config = dict(
    experts_per_token=2,
    d_expert=480,
    activation='gelu',
    tie_embeddings=True,
    parallel_block=False,
    init_std_o=0.0141,
    seq_len=1024,
)
Below are experts of layer 2 (counted from 0) of a mixture-of-experts language model. Rows are named router (the router's row for the expert), up (a neuron's input weights, with its number) and show model dimensions 128-255. Each number is 128 + 24 x the weight over its row's rms, rounded and kept within 0 to 255. Numbers have three digits each.
Before each expert's rows: "mostly gets" lists some tokens that are sent to it at least half of the time; "gets" lists some tokens that make up at least twice as much of what it gets as of all text. This comes from a sample of Wikipedia text that the model never trained on. Tokens count by the router's weight.

# expert 1
mostly gets: " MPC", " JPL", " ENG", " ·", " −", " 0"
gets: " |", ";", " 0", " 1", ":", "  "
router:103138139186128103129118101122133125130129148138117158132117136171147138145140115142146137119124146111088132108144130117133116076130137176163127139119168155124140156136129128117127113145176138117152086095150143108119083157127146122138132096135145134057123146162137143081116102183150140105124107114143147106136120175137111116125091173091132133136141093160096121146136114126127134119107
up0:123086121114124136151177068157103142088161112141098136117109133158140118106104093128124154119117148095117133142138143158129115094139109100184122137146104130108123140095071090187084111112150147146162078107141135126122119144112107144134117139123142171113132090160165135084120117130136175158127150117124110111178088058127123144131102130131150135126110108137128126093156108092106122134117
up1:178099144140174143135193145109131099164147125103117117125094112131117101113142102135121124120152136108135097131114129096115156116155109156119127144116075093130132120120121118100105096108154063137134129160100111155131126158125113112138121105115164166094121153091146100164120137171136080111168150152104129116053094146152110169142101106091110138107068069158159146122103096111117159138130
up2:117120132135100079122131103105136139139180109163115085151142119149119157135137119133123110120146115109127149124104075124129128113174137168165125148098101101140181137125112134113152155153145162144140124135129153119147106145086162102114148147115106094136131174146151153133168165172170086144117078142109135193137115129117096153167130134121106129143156135126109108179154122106098122121117
up3:111143145119170122108140129111107094122107133158122099139192120136142087130114096144133089107108153112090126105136101133128116120112111137139124129118116085115087146142100162126106071132144156092128118148111126151130118157121118128130138144124114136126123089111133123123152111123129134099118086111060093075167106135121124114149148167142108152088131083141121106127127140131153189136109
up4:144139109095150124076093119099091169097152154115152127107086144151107153164142123136131118146174111180099069149132152106145131174155167136124096092135133135150143162151115106126157131162134106166134122111123136102105128134131168117115133148111143145148131109113085110112129147086125179121129168109128165138105123129141125116088140120095127119114120129154184120145151113145159132145132
up5:115097161158112138136139097107133131101158104141114119107148136126137099142148172140118120132132122140120109120111115127098139106174138128161125125131089095154092148132104143155108088118133149135109081178132128140147103154123127114147108050113158137145142107144116173087152109155143148149114138079156125124118129095136126143156105108136147102125114146077100139136185108109162120121116
up6:138128163089135130122102133131140129120144108104136132157116169138131144113136088132145116158129119115075129093143144102134132138118124160127141142133098154107126131135088133150135123109151099137157138098169087126140082127140132105156136083106104101109131172171103150159143105148144117081134152123140151096148115090126146128082156099144139088130114156130136169166103122155162116106124
up7:123108128121199112118084106109119145138140158118111078166142160109156085147150165123120136122111135109155104127113168124085080139134136140119146088104138148164148172094088138142085155109124124120126108147126075130174097155095132102151137149084152095127100146133104138110150130161130108101091092156129093127133066129132117105155143112159132108172127119157099118111139138082127117133115
up8:107110194106115115108136092155136142121168106164107094136121123149142121110130142117103126150106124176131150170097170134104141088189115157121110154130159108101139123104090169121129120127111105127129128089145144122120102129119122109084154109142142149119133155141124148124173153117172122106139084150108135168106138116120087145126091145103098143133112088126152160139116085135111126139154
up9:117161147134112133120114088148127125123112136065158130148076112117086100184149133148095180135184127146102117183089140121098128081159110129137166143153156136128120142145089134137133129173137126142126178130134161148107102135105133118143150114151139152135132154147116166150111114146150096114137155123084124125139128104136112131135077121126122163122125112120146129106122109112094165138132
up10:140137134078165110093128170140150171166115194148126113111082146141136094144152148102122101127133122165111141057118111132131146136138111107133111162138140122115099138127135132130170135109102099135133097165154132114136152194109178127172108114096131163134141112133137137161106186178138192096135155119129115123172125117121124127166129110135120162119174128107149132137156117108132165106142
up11:117157078134155133146119115136147125168119167095136098151102100115114137148155133149140119147150145131121110171122120085135194137135132174136113070156105109116159158132103111125126149143115114128082155118153133124131142114093146128114098074083122140115125136100102115103152118132103135130113120116115155130164159141122079098159132092154152153100107109108107136143138121118131155160172
up12:119160124115134093108171084129144113133128102151106103145119143102111133138150134125143163124098138135075110156104118100128104104146149136160143132115116127175135095096145113148092100157166132144138147129106083116141137137109127143179127055147124140077141111140083123106123112167138125136085151123130149143099122092081141119135136117154108136127156088113126123119161117144102152126141
up13:121110122100158143126158139128136122136131116142115133099098118147126114090088085133124110127142137121101103121110127138150111102103102177167145109154111102125129127136108148119111110182123151125130143093141061138144104140113142140166094121144135142140144100136138167130167162163152134100132066121154130106091159160119130138153124129164149098101112139157111119175136103129138149138110
up14:154118152110163103148142133146086127079126125151091145125128123094157128175132133085096144118054123120154117106147159123127107137142169147126134095114165112106104144107080168111117118141169139119130105155157093084131113084166111145162146159086137081123120173156116135133156127117112129111138130131109109123105064130149128108095154125092145114164158149120145076123170154142151118127108
up15:093151173117130113086128131138096117134105131175125080118106091152149120144126161103126164146110106159130111171115132140117117164163089127147088168139113132053163121095094126151157167124114160171095107093133149156110087154132092100125116118140107143160163158111129170141132150138155156160111096124117138144117166123163130093148164122115136142130124160134131138191131110125122149142135
up16:092150130129098120089123102153127130102170136107123149120130088143152114133091132124154138158121134140124134182100058200177133087158124131125120113146118193111137124157121120133114080127131104117128126128123126168075122123108120132127131099129175123119132106167113116130110121138111108108131135121160125177074093097148124122154131075140125195132095107129133176152153158095121128131129
up17:155152143131146106096097121135089097171157147109112124152126114125142174129151115149124124165161129077137152156142101111118150115136141125103133148133143147095152188128146099104146149165127155140124121098144066119143121139127130133147126127155121127092117121107089115121159099096140128126141183106075133103135124144130116125130119110132112125105093151160154125130171138123144174122155
up18:082154130156132158118120107078103149097101135127108128078147085164117132150128122123102115169131105139120127094125136079148112122134103181155128103162101119150097097125144126118099091125146075142157116146119139135154111136156121127151122153114141134098104167142148155150132140156126145158131143111128117136117077086154096124167136116120148073140098137153137140139128058102135114152114
up19:100158157141142114143144070118133093130139136120119141126157146089108138167175117101116133115138097080092144144111134099083153141079137127172134129162149165123127116066139121128151110169146150075115146162150139144112136165102105143110108141127125165081100094123109157134123153139099135157077131083150133142143158127074110112130146120159131110134170128122111129152120156062122119147130
up20:155100148131123109152157123102111148136114143128110162130143102159187147140112147132113082139152124126095121141130099116136184144129128158157138168138102109127154138108102120114114160125147124181140165165114178135141113122138148109194135147137151133093109123164118144159135133139129111142115107115094121102086091158118099155141117118125105118135094094100150122117129116126140097100085
up21:141118094112140094117140147152167096118144160134109169094106147120126134119117135137138102099145074105122135108136129116132111138140104133168157113154152154105124143123122155087127149166144110097135150107123144140131135154117094121104124119075093138150124115136128127134152120159114147128122087130155109125119092152094144142065135137127144104131114113100100161191106127124138091136105
up22:140139129164135151147122136146155113127103090131085118173202118078117130113105129094113144167132124129133126098117094149122132088095162124079124088119116164068130163153129160110150131097142116102165109164146126123119129144162142066120111157118148113126114123092119137141147111130147122122150148120102126123102112125113086146104128150101127103138130114120086136105126136098162150141145
up23:119147187152120156163128130085090115112150130113111135112113139122164139122170124181084108127155101119141072184140146167124151134132118139154105141157107166119127111135125137131097125164152084158125123125120107082131158139140126121148170146135127166089105101171113139123183141157107129136142163129109105152100086089147105095137084159147102073117121119079153125143144142130172111093151
up24:153127100111109119107104138137105136140109129141153113151151109121097143120135108111122115141134140107106113071084101123107112128158094126129134123149143107113113163147142102134178097119166087109115092148127131148140099121105124121161111104087139127121133128099146089092116090135090189127111156123123114099151098142141069094163078088097092080125145154112127143129147160129143202128125
up25:129114149129138153117147166114081131132131170124179131159126122122163149153139116113106146148102138123149123147116122130070086163111097129140136123155161129142098170097130090159146140125137138096145165165118133169128188110148145090173143136090110102134136101160112168092135139103143111114121143104098091139183145086110150115148100172100133152131128102089135140129163119125145102138122
up26:094107116155145103110100152105153128129106121123143139103174150138175112119144102147132113138118117117125150093116148114119125114143161146145124078108098115121155146119132142134137105109136120128122186144093144091082092147134144121171133148101119165106139135108174133138103119144124137128132111124091159123202114101122119100119094126124144104115098129115161135105116126159135091125142
up27:084101140138155159144170091121142150129126153131144125113101103107134140164130056153107149129158094133107137133121123082123147135118170165158081154153125083156134141116124095098123083109126109100114110177157087172128116118167123135166137147149142110092121087093136169109123109099121171115131186098090155153115133112132085137148101161125144160108128120120110119116142105121160098128140
up28:138112131144126183125099124098145133092154141136134126090129140145170147096118107154133087109143106143141111131147134091130130126152132135112109172114170103119104138111130136190120104128144125151139092157120087111174076154114163129150131097119150119121108120140102142118114123167147135197128106145153114137106104105190107128112111169119097089135086127176170117137140075145146198095120
up29:106158136120158129121134126127135109097127143108137139130133116136125134128146151151154135121151093144094132134136132116126113144134108129139147115135097154126113129136132123143107103182139118119117155110136136132080147141117125115134124158121162137116116133190100087155181149155179142060159139116100137128077108152124146135116142136139132153092143094128128152164120136107124107116139
up30:110165139095163097145144096173113167119113115157161129162166116129121183122128161138157131148107076077135133109116093142130131109099090113128101133146117135137116157143100126135127115136119162088191072158132135159118129108123150132175157165107120158125105156184127131104140148118093124181099156086124127117131151101081099110117159135137140137186175146104108099132151105095144148159089
up31:139140155135148121112128125165154159174137094145137108132109096078122112170142106141138170128154122155093112151149106094132115105147122132130146142112091099148132134141117137122151119168144148146123149114126157116120150150143117106117126116156139094138135147137085168108153150130108116088127114147110086170098136155128127158148147107116135144105147135206100108129135095100099104120143
up32:163150104089145134111158089140172160131148125110115133110127117134128105174113114080110159170159117099103136171120187152110132137113130115182149134128163148084123154116066099120138140140135123160118142092152124170096111143125136140133130115164141149154147142164045101138117110172114120164127111117135135120107137145118086143122148122133135132153089166129116089089107157156143114133135
up33:152130164118167135125136090126114104128158124117099138151159158134111097156124149132142162136134070112093144123066148069093159137131078139156158100152088158151098147094114091120134116171149151131161133150100157163072117136088129099156126136096132165119131145149118131124141131156143126087127109109092104151130129126100120148134154114127133137122142152116115144137112162090141113133156
up34:154092143146174165083124145092099092123119124095154092103111160168157106118143136133128103149169067110146138129137147094092094138143138122150104086126130188138144156150092151108139115127151113175137132150117142080103089123135124101129142127084085150140132140152139147147139124129150102113102124138110090111131119148116088110138149147135123064114125115129159146188148092090213145127172
up35:122160110078120123122117148120124129124161141121117156146156102145164131143169125125110154166121123103124128101139132142147118108161126148141107103150115129112177152142116114126105063128139136130133174127154111115119121115122138138148121153147131153123124116160124119134087096074075096080124117067110090107110106134143132141103105121131105102129093126129136081111149159118146154157097
up36:139126129125112123127071100141189116147081119096157136115133116129137129144107130101107143134129152162102061130098146111128190131145139126125112134164138092119155123134118146170120095127117089109140165144176146124122084127130118090130129120202130088137111123115156159135138106169098130137119129083121157120120129124108101119105119073142110153185134142096139120135160132124120136131127
up37:115153118132134072149090115086082090111091167135134105117143122210136131144119097171129151158157117127125121107129066137136187111116073136133122110132092106156125184127138152143147173167126128131143125129117084136124132144140153078199165080121134148092141128112136127118135102118094129131108165127096122124139128146098090133118086143109093168128202099096145100138134169111122142148145
up38:110162164135106157158117125174122125140191190124112156139099166155121121131105149133121139129161113124087074145125123164114157134114149143115104135131094119120127114138101126143122100137128149135113148127127123084119186108092121131116132097161149115121108110141120153118135135150142101164116089112129102121091137127118145129173119149169154135143117127130075119104137134110148117132099
up39:153112108101124102124153087109121109124154143120140109121159119104088166140108110105124155080117143130125113118089124146127124116133128132138122135181133114149119138076132110118093076115093123117123155117134105094133121133113108107149153114174168135136133178102132177125137090163136140139102140123089119132105140162104103147121152139106110131128092146099138132151088124109122104105127
up40:124156131119119134100162112130160125130143105095090116133168119146099073131145108144109150103140101110115108148138101135109123148130125130147144134136098152140143114140103124136121104165149135136167097153107148118106129178106140133103134133160116147125144115156159104159175144159151137079156159145088139192123109120149153139133131121115106177100095098143111127135114104099148138145167
up41:126072133103143164116124092162087164109131146153122162126137112133108128146122078117139140114173141188161139118060144121151142130123133138145114167105115106125129097141115126139140136139124130134159102141154153120143123140104116129167125105097158124124110097150099141070149135131169119159073108130099140110163114177162111150122126174124109156118156127126112109145156144112134119100168
up42:167146144058127111127100111151125129166123131046116123161133130124125123189149129116125139133159119080176100089099181131124142106107127153137146120128127128131138169088106106150121130128104136112163145136124131068187121172103150114160134152142132167083116125088096163125094143106127177122111108119123126161109117162126106094173142145165136118149128116155136095140147146132146182098138
up43:126153119143155077129141126125172161173122134117079108131132137124112152133153150101124103124117110120110141140116124098112122160171111158128143177171113168136116145067120155121139122136141122151123164087135094142134128190085165127162167163110148220105123144162081192121125120124128149121085129101132172138160183119116121152113099134096083147127118146129140135133132134071178124137103
up44:174118098132162134159151075141116151143106119107130115109106117160133085134127152116054116188123124100120155135139140128133110075124111093147140157148109129109102119158111142154115126143131112127170123108141094098130131154128111145158171207159179151121133103114160156157135092157103155126088120118077153121139123100141107124152102085158131118139085173125141125123150097130138167145148
up45:099181139101106154094115127131146161164115113078158121084129121139140142147141116132125213126083094152106138114114142119132122103113122119135103154129136124164128140143087157177127083134139127149105122131138157110159111115100121090118152078176147126091104133135112173087159125124159157104122162101122127122134097115174144126146107136134108113113129149128121137141158105106162176098140
up46:060111210141154129146069143103155117107098117122139108107126150133151127148154148111130113160129121143128138136121147128111085136130176133122144084137125151128124177155121110120095181148159121136115148149129119074128114129147135093203144239098101132094118146120072134150115143157108118153109132137136076095102111165137109137136127159100109075135108116105142124097128124109163119135148
up47:117118110111112140121118105133140151112131152160094155074062136125107148122101141116142159129144138148110118132105143098129123109146189114163127149100131107125146150127136180193101128138147120076132121155123122173130108107112110075138118076113199112116110101140090141123152113099072126134123196123113169103152133133104083151125104102139114152109152087181126112098133063097156143110186
up48:105180145133170135116132160146116104111143141136175137078157167154134146144139093119153140132083124086141121143142056133151106112099148126182122146173117144119101130135098113139132093125184112149109128147112106137146080115107129116160148108131107103149146103170123140122130093117099150094141194098106113112152089087190148105147087128106132173145131132120133148120140083108144094090081
up49:130141123130149139117116117145132112139137157133121092178145140145138133129124140094149135135122120098120105110099116082096148126139116148120126109114139114150150114129144134111168099169145110123112148120123129091135135142098154116131123093125109132106152147132074137124158100120122121136095120109147162133098136109105148175116161125129137128131163112117115136162102135107134093115124
up50:142139138109125120144159069043095141125107133107152148136097141102140143110135125125111149044144124122114118077109136104099131130099128111171125134140120145141118135146107150174121162146137106133148074102161120121130100134081150133088120108123142136121135145155138127128096138137139111119100128097143122148143124173093108132155075160116090058103079096120115114135140086134117123127139
up51:150094142086153122145158161117129139151127144152126107128124121125163111154138127110138068127151154145091108126125129116144156077123133105152113130183080099128160139125137135167126136126145131149140070101110133129152147173119127104187142107113121135138122115149133111110191118147120142156144148091099145096155102161135094099179158117106145151108135115135145167122119102139133147165109
up52:145124164121100132124118157147100130107128142124154107153177098065135112170119141136094131165142119117106118112086134151109180072133116101144114139116117123101088169133112136164103135145119159145128096139111128126120149118129138119111089119113118146077135092121138127134100124135160141104145140124087127104139089155172140091163126122119148170122114111098119129113156133116128139175198
up53:120120135138131150122132150154149146140135142120125116170154083046102076143162109129102113166113140152140112139102136128126168151130097128096127109137121135169120158145140143136124134131141109118130143157132108094115138174106122162106135144099160155084117122113106105158120147101105134062136131117130093106101114184144096083161124113117106116139053096118124122131116131117166180184150
up54:140127148136152183105076136141146128096119120122099125173129165142097168109153130133137147148138128131100139120100136084118120109108125160105115131160093080103160115131110146116082134112132099123178139121167084078134131162145099150114108125131152150112100159131125128148132123128139161114104082126121145127090115129151163171076160150149155112198071140139132110121110141143109115131109
up55:155132139106107128199159138132139100138127150157127167145157099100100147134134095150111114104137132110149170131147064139143170079114164142109141148132140132132128107096133137104138124193134101122122092162167118144129110152133132161134146118135142138111137137155110107146162132127122151163113142115131126170115114116107094108176153127118090167095148129149144098145161155133135148136147
up56:139119118112152101119157076056162141099146133131082175126100159126161086134141147135134133125124120155124107121144162110120127109166150127130135119139138142138116106130114128141128136133122134117124111104114119167156079117121158131152129139138161128128126100118110106150096137171113117127089089146162101179111097144105071169159082153113112077110139076161106091141121140167137136138103
up57:082133078112188098097112110152123087081135095124163124077139096146155113100093127106124160126098138099110122133169139124130128119129099129133089125130126136112094122104124129140166101168126115101139128100119147095100085139126113115150183138095129052111130127126137099113132118129120126077139168148147143106116076079160143112133092115134119121164145156177152112104150130119086109131137
up58:126155131111130149102143069155155139174140110136123167139117137127144109141143102157138103197120087096079151152096131092147148113143160129123128169120122135111148146162085148122154116128132101139096152075116128174096110109145146106125123109178137132174126114138100117121124129119157114153119103105134133146164126123131125100116109143135112145128110138098159084134128159125160101156170
up59:138135131134136101112139093148103142120134153106140138086171111115121166133157134067108155132188086119137151158113122137129147150087088134163108136168108117130110133140125126116137109169141167137137111130129172092125131136112146073172160121089129123140104113142123127133155151139117139077129129073125127161122114113120126116142149124130097138140117118127143149134131152125122077097136
up60:114114115126167151156136122183104081105152169145156117138104121112114111166149096092127135117110126098088116131104109109065140150109095135157145088128099147113109169095092141119116153130146144071110090128143126146081145099140107133183142121097136138069116093131148147105060122107106121116097134146081144105108142143109106110131115083135108111113115122126144140119144145118121132166098
up61:126151152139135164103094112148137158094181143179080104110094101126104140142119136132101095103170068200113151147152123084146104140123114148131156113165151150132102118115103140101120079150145123111134109123115135089126105138110138130126171115123184127122130109176144095112106144098157174111121120148132124130132096135158112119104115126121084124140129083116104146115149126080133121149110
up62:122127144142134090143145094102159122085156104157124113120117143148099136132107141097106123112127102148116120135144133114139148145130132131153104132126109115125177108123085135121165129110123112135146141093106125114162113123139148132137149143140132078133135095151087164152190146158124143055154144127142129156105099125119147222107125144140107119155135113128115118134134136091139069121122
up63:114148167094141117138149150113108153114141138116120163124145141115118144121184178113105135154128113154104147123094111104146085133154140153141155156182123141110123142128101158134099101118160112144106146097121146100155136156093153136154129087121161207106121185140140133074135135138110136172142149146124113128141116085137111118106108128164127142124125103087128124157129089110155067113112
up64:135158157103104127170141104134118093153099102146168147154122163139126178104145159127132119131127132151153114150097110141093151136119125152131114133144134117091136126081129138139141117139121154135083117149143113109073156180161130115125165120115107144108117171143139170123174091152127092147139122074125151106145135101087155101169101177099148136113156163056163072162133133087174090136143
up65:163137116080158104087131118122122106149091155154135143107135124107096125160115124113150110163156123103090164106175093123144115133115122126089173077139102124142129132146102148135136087162153112129157166180099109094138134144146118135118143131080134093107140134138114154135150117095107153112084116098176147117108125102102140174155155135119132147114137145168152110147161134158121150154139
up66:126150120088116138075139144138136126150134147104114139099092138117141114137105119156146148182077171123106131101126133110119101083104164167157149164108135139124146147147118168144115074126160102110105108160128090140145112118107132125162126086122130093119098117165109123155113090143102122103148113129124141106134115152158139157155142137097130144157143151094139156134108151099164114097143
up67:085121163148145133107093087140154132111105112120120062099115143137124205143118119132091124190138105134139112127112078097113161132170172150141102139128104091085113141142158151175122111128144128167112146099161130144111122132145147088127172088127120119115111085170134170139163116164116135187115110104077153167146137116093104116115090162165120102111142135119184150121127144102169089136174
up68:144167130086094103159138145120122122146127125118148165165131150118128141172134088149138120122165113158085121104079148095133139125125149111168120125149105120172174164143094114155105149125162124153096090085123142120148116167132138114127096127143146174121135149139152134086102152150163123124117085081135072134104083120131099145130044130119096161115110142143108092105118147136113187128088
up69:129117118150114114158097103133122104118125110129134097093103144142166139133135108136128139113134115176126108109159119122136166146145153149131123196117150130107127154115115139173093144150158104110136120151115156117112119109139164107130166107146159126120111146143080121134149148147088122155101127132109141129142119122172076087145081114157120141141150089153158091125131107129166101087106
up70:081117147145144075123160126088148140122121107158143123166136140113115129131129167146122070131163099139100161142115131099134118121167127174117111116117128048098143111192113166149110123122145135112105167133129151097105118127144141148078139095165133141097088129153129133150154135173067104129148146129133120114107134119161138140104164139163130111106146146081115135171143102117117144181177
up71:127163142166143149115135123109140139143182136144111143099144055124104187164136119119100131118141123117101135151155134166141126171119119176147093127130120138105081078087154151090109101177145131144141136153118094140118102171127107100173148136121141135124140090127090106125150136130148168107141156139102105127142183127164107121154123144133149135130150120102158121108145112130135084128147
up72:120155123112172110118112129167105113129135144154126137088108151154112144155095128113114149133117072084088094161138130153160095125089100140152111097138127144131177106143124113145092121177135123050114105115146145156107162117110126152173107143087132092137134128169130158116158151117124181144131118082136077145126147163066115094137118134178127195134097130096123107175162150113097075119105
up73:126117193101091115098109134119085104130124127195140123113110081119168114116127163080123140142100112085136135097114077147128083113148145145140124129078127128113159125143119117142170135145144167157145091116159118117119111133114090072132126125166147123072120137136119142158121127114092134122162124083122077128132105074116114108129088088103100079126180195112145066159139151141090147124149
up74:117152157133174121108177136157070136162112128155117076127078128144123108150106171102127140139116116150154098132113096053134129107073123136168126111117107114098089127137109118157104115126150108123134092109131119086140087174141126141128137134155115138108138115135167155141174123135101142132131112142132131132113110131127094114148116148134140124138124113151161105161157088127101120109150
up75:146120115135074141137124097146154139167135116129097098111166111153096112114120115146094168154140118161097130131117099151137158110099143141121134178154102153120132113152077123130112115135098102146148135152148123116105121158138133102113154187109165098182128129110127150184134120122149128097101099127101114151107112155125085105151149106163097151136112148161113112114131143128155127149163
up76:133154128090174092105143135145134128147138117124148142129112080188101151113111135139121168166092115137162127101123159122141134138145170139147110107131113162116130139132139143144136134151145137118091109085114101145130098158146163132097130124092125086135156138134135119090135122115124107092133112113117166120195134135127099125109119108100096141114120125103123107126144170156077104146138
up77:123122131141156103124138090135118137127133129113119130138098068135117102107131097129122162188179137088120093171128090124117168088103093129105093145126136136107136138097141111095156119150130138113137095144124128149114108137087145134106127131162140103143149152098161127095136149144149110115131115130126129118129138101109122126124104141158094155155114122160168083142133126132085158152141
up78:128155153144104119085156151140084123097130152122095130141147107102120086128114104106114129141158124156104118155115148162112160138172133136123124116137092125097110130135113123119149155166148139132177102068128139131153138172110184134142157078142164150145131133166135123074115144159167069084107072122082116126108136139126109162192107150168102163098122077136122094147150058146094174145124
up79:125101133143128107123126109088133107116103143106122086127129110100119106106110073137091148093145160142113153112117157113163111132149120117116122136127137133100098153112073140120141116129149159106156122140145097156138087139118107112119142121126091095115126129154095129144101153085122144125139109126096144140130107111159103146148150120155124114134147152170124132122142122145119152119130
up80:083134146155134128138098148106127090147147085102101126127126141093113113140156140135123139149136111131102096158119108146133132102166092145137152102101073117107113124130124140137101069149147128092107132117114117109143119213123136144122152141121133142115141138107129112116143107157127151097144106131128094129144141148165142117131174141090153084123144102095103135118114152163155091139141
up81:126120138068128115139154141141127120144148122146169163177172129124120132106094073130133128122066117114109122173160111109129176115155162138105140094137117153136149127163108115133164184171128093107136132097127112153163156117096183145139124110105146128150142128155136146099104135138098127143126113102119179113181135094113122098157120085135146149133134105120130176131164153145110117122142
up82:160148130156107102126138119148133143145131122114159123134147138116139152152105094106113115182089159121149100143133122122081145102121163127080144118171110134155176103123119121132154155120137137168122101081112127115180125148123102116163139162177124136177108122140122165077132158131094152133122104122138174120153160090127137183144171105138127169132154118117113138187166152143132162191100
up83:139167130128154146150057131146145072119172102184099139135166101138113157167139140144115127126107103112086105140113133146119138143108104138137067108161108142143126152143137154128169114160126124155135160076128128135141093140132124130187145088154144115134111120149137150114160092107133127140121152119104126122130141148126115140138053145150081162155169070153120123103132093123139130146084
up84:144185122110165117110164073128093093102137136138095147139112175122179123140150080098119093150098097133100086192115098153149117104127127156174137132177077144107134155112149130133114153141158132139145133117115086136136130152133152104150143140148139119117156104152125141105135148138145157099117118148099120139107065133139132114134106148121163161118082107110143156149141115128150097098149
up85:086133105129142148089159113104124123145144136125141143103126119147088091149136117099127160113125095157110104157102131142124121097160123130131159127126107172107053148119170112113116103124103120140100128151092156172054113119124159100103132122146176092099135160114116122098076125168103128092111118136119097124094134172136118129137066146164143139102142120138142112145140127120085126155159
up86:143120157107135151125142100128118124124166144082119119120108143140093133147153098129096105144065136119080067123108146143130126139122125122105092150172071091095108100112104147116091140131144143168119125114180113154132093110151143148131165113153139173172163109154100172126145140117128152127095104160099133121153142120175119127157091132142106134113104093152119146127101113156134122126115
up87:135088131117165135108123127123113101063134122098074139145136097153158169112142163085140121162086135153123106130144105120101127134130117082138118141112168125152151147092126144161119147127117128193106064119120183057093144146101116146124119206089122133125123122141123124131127138182170140149106122136154125129114077122154114146094069145111086110170128151180113107137124146109126110128082
up88:152089120096139155148132122113099147123127125138120130114129129109145122084142103115106122145148138123101117104145143103117083114142123107172155125158147095119133152103092137130102117118173131141156105142139112130140121140144115162098114163139173139109119139115112135142147113136127116140092128086110105103177089151152094149141149150138157093133053114113114146119126131151167158152079
up89:146136122138129152143145158110105141119130092099119110157132119106137131182133174137113179142143133177147138101129138168100131105149117164156119170130103124091101125093106127129107137136138119123144155182120134111151109193149146077128123108132144147131124145160108126135100129169166117138114106126127106128138108143161152109173134153094125109164115136116126120141112119112165123150135
up90:113165158139126127116126092101120138096084071115172154129074107170124165122132118139135173117140131096145135165123130103157145116105132193153097194145134156139111101110123111141133088159131137116086124139114175123123098151096134142111123109099096077054130118129119142142138121106104165131130124130162137127081117104105120119118112121091103123147128092141133107088138069128108120106123
up91:141128104166120118133101123117147133156120152122147122154143149095136105097153136149122167106124135210170141111134149112137138124096153146097121125119087202095128121132101167089155155159127132137123150158122124136115181166122131129164175130115147159138153127082097125115120133143123101129138150140133172105152149119141129139160184143119153200146184123166128121126146119117132159133152
up92:110125116115121171118144120126136098095142148130115161096128077119167121124154098139150101135115117152141101150121115141141158122161079137156086132150140153084121179125132092140144127124135115143108132124129172104111099127105156066110141110129137126091129143107153139099134137135153089145130120128074164110113126144140124122134064093107111153142120131120153125114130093094074132134106
up93:126159153149160114141118115154126120160135123145122092150102130168156141138123140108128140151136101145168180112107062083166123161140140185154137133126096139118131106171112124147117187123144090158083127125158131083135108175149201142114165098057183124121126157102147128153146140124144168105113121122110106156138152115158120130115154118101122118120126153121165124162131119115088132113152
up94:106090122154105110131099120091117107102184151119129116108128129143147139151132087172118124123119119088106125129092085129148124167149137101098131103152113125088158147125141103101094111156141104122124104164121100108140146141128117149117136133097099185107127119123142147088122160162114115107129156125155134102104134125076130165121113128126139147118123119094121172139137146126169112119118
up95:141138144119095123099161091128120130140166139107124109149103154115134096169128112125142152162136129103109132140091145135086150079176130110135131141155150110144157128120082114124070103139143130123139121108134138132118141137137146121101147109177116122098118117184116198134100147165148107103111089119108134143107136092118091143141114154148114167158129121104128087173133153139144152133173
up96:140134123132154110137128105086140088110106105146082141101131146164139123083136096124132133119103139159121122138149131120162140124120129112128112163128133131085130102096145147137145098128135121114155107133134155106151127168146088127170170114145143147156116089126086159192130114164149091132090116140123129108086101113076130154142103133106108146145148104154123076100126090120116129105122
up97:108122159105121113092118133144066127097179150108126105161108149104133125160133155114131137159149112095160128164127153130082110115100117132115123083153120136207167145099121144106087116164112135134147146109126141102134102157132143142157154180130119141087105153165090154132156128170139098116110050106134088147110115145148150119147127146119124149159101099120135093171142106121150167114147
up98:117171167073093129168149142111102121132157153153092130112119086183143103193101120143140129133104085147129149096129121149134095127096124157155152130160135167110154123128161145133104123173153170151102080139139127131137145108152136111126107127144120146171118132119165130145124109154149171107125107126109162129094097113120125095147112114113107136115156113128163108144107138114150153137083
up99:130157151102158089113141126161143147158155083119126153103067104129131121169137074130154117152117154106085083128139143115128141107144145152065127093148102128158136118166127153160096106128136174125111139146129144160085147141088150117133126129136134115113133113123082155164133125132072163090167110109170144144104143119130110132177100105154098114120107114144162140139132130132133126141100
up100:086170145125129114078133108161145112115100129147125118158099145095130090208172161105144125114129110107117074170118162102126148120108119157191131065141133092129120097102115136177118067136156135109110123162161129107111131136120080148140127077185117136094144120120128158150097107148108134114135147112131156127056102100146131169124109140138129169131117091124152110138149086108126115141124
up101:122134098135128130059124142132139118128145126056140061135165123100152143172141168084101153164153127147099102148097143122136165147174116129124111112136137124118099134105162155152154149138100093156142161119138107118132136143127115133141133139125127132156121111144129137133135149188111117157111129120113133132138124128109078129185135145103135068157172139167151108156122113102155088159120
up102:113085132109127118139137081131132157129160115137112112110086099125124116111152118121149181153152140124126067157183117116128140107089118118127084131128138099154092129123043135116131133119119122127108149183137164085089140104097170045148138129131127071174096077128182139133112125167110092117126154126092103102103128106117106144111159129145092147137131143188122136099132089125146127123179
up103:164092130071127093097100138147090108148128160183102097137144116120114117154147137125154155134172122079119135106115101125106099092128147141101114103136140104140147144123111112158166120133120109109116132159130173114123141129086178155108106127105107153120109128087125153127110142108127151134082106082053119091104103171134111152139167103144116100112152158125152123128135120095169175136134
up104:162103152123135100149159090107163121160184103136080147146155139100104135149134140136084113099122106159111138146107128129180141155127106135151115149163134167115138102086121152094168141155128110135110134144129127095126150155131105112126152160100153159132138171128123135113166145196140163141153163123141138146163156090116142091111102129120146146165152121133138133218134140133129108155123
up105:109123141127120134089104132084101103092115089139136122113136110134105121165182101165115143131149129099149134140173149166108103152154085193167110124140109118114118140064057114114141115125148119134104165143085144080135146164115128089149127123117129155090144162124119137130125141147153149087118080106127115106133156135112115102161134125136147098162104093125125120122132125117133096131112
up106:141111146059111114163126113111140109125107123129146119162115150156163147117104108137139082101122141122149153081087122104159157131186132118148133117112151158084127141166142121120093128115147106133121120090085123089115123138161133143103119124109128132140108132141094149111130086099117140139138145132171108119197063145076135128125139112091114125154111100119134136144133179155166166135105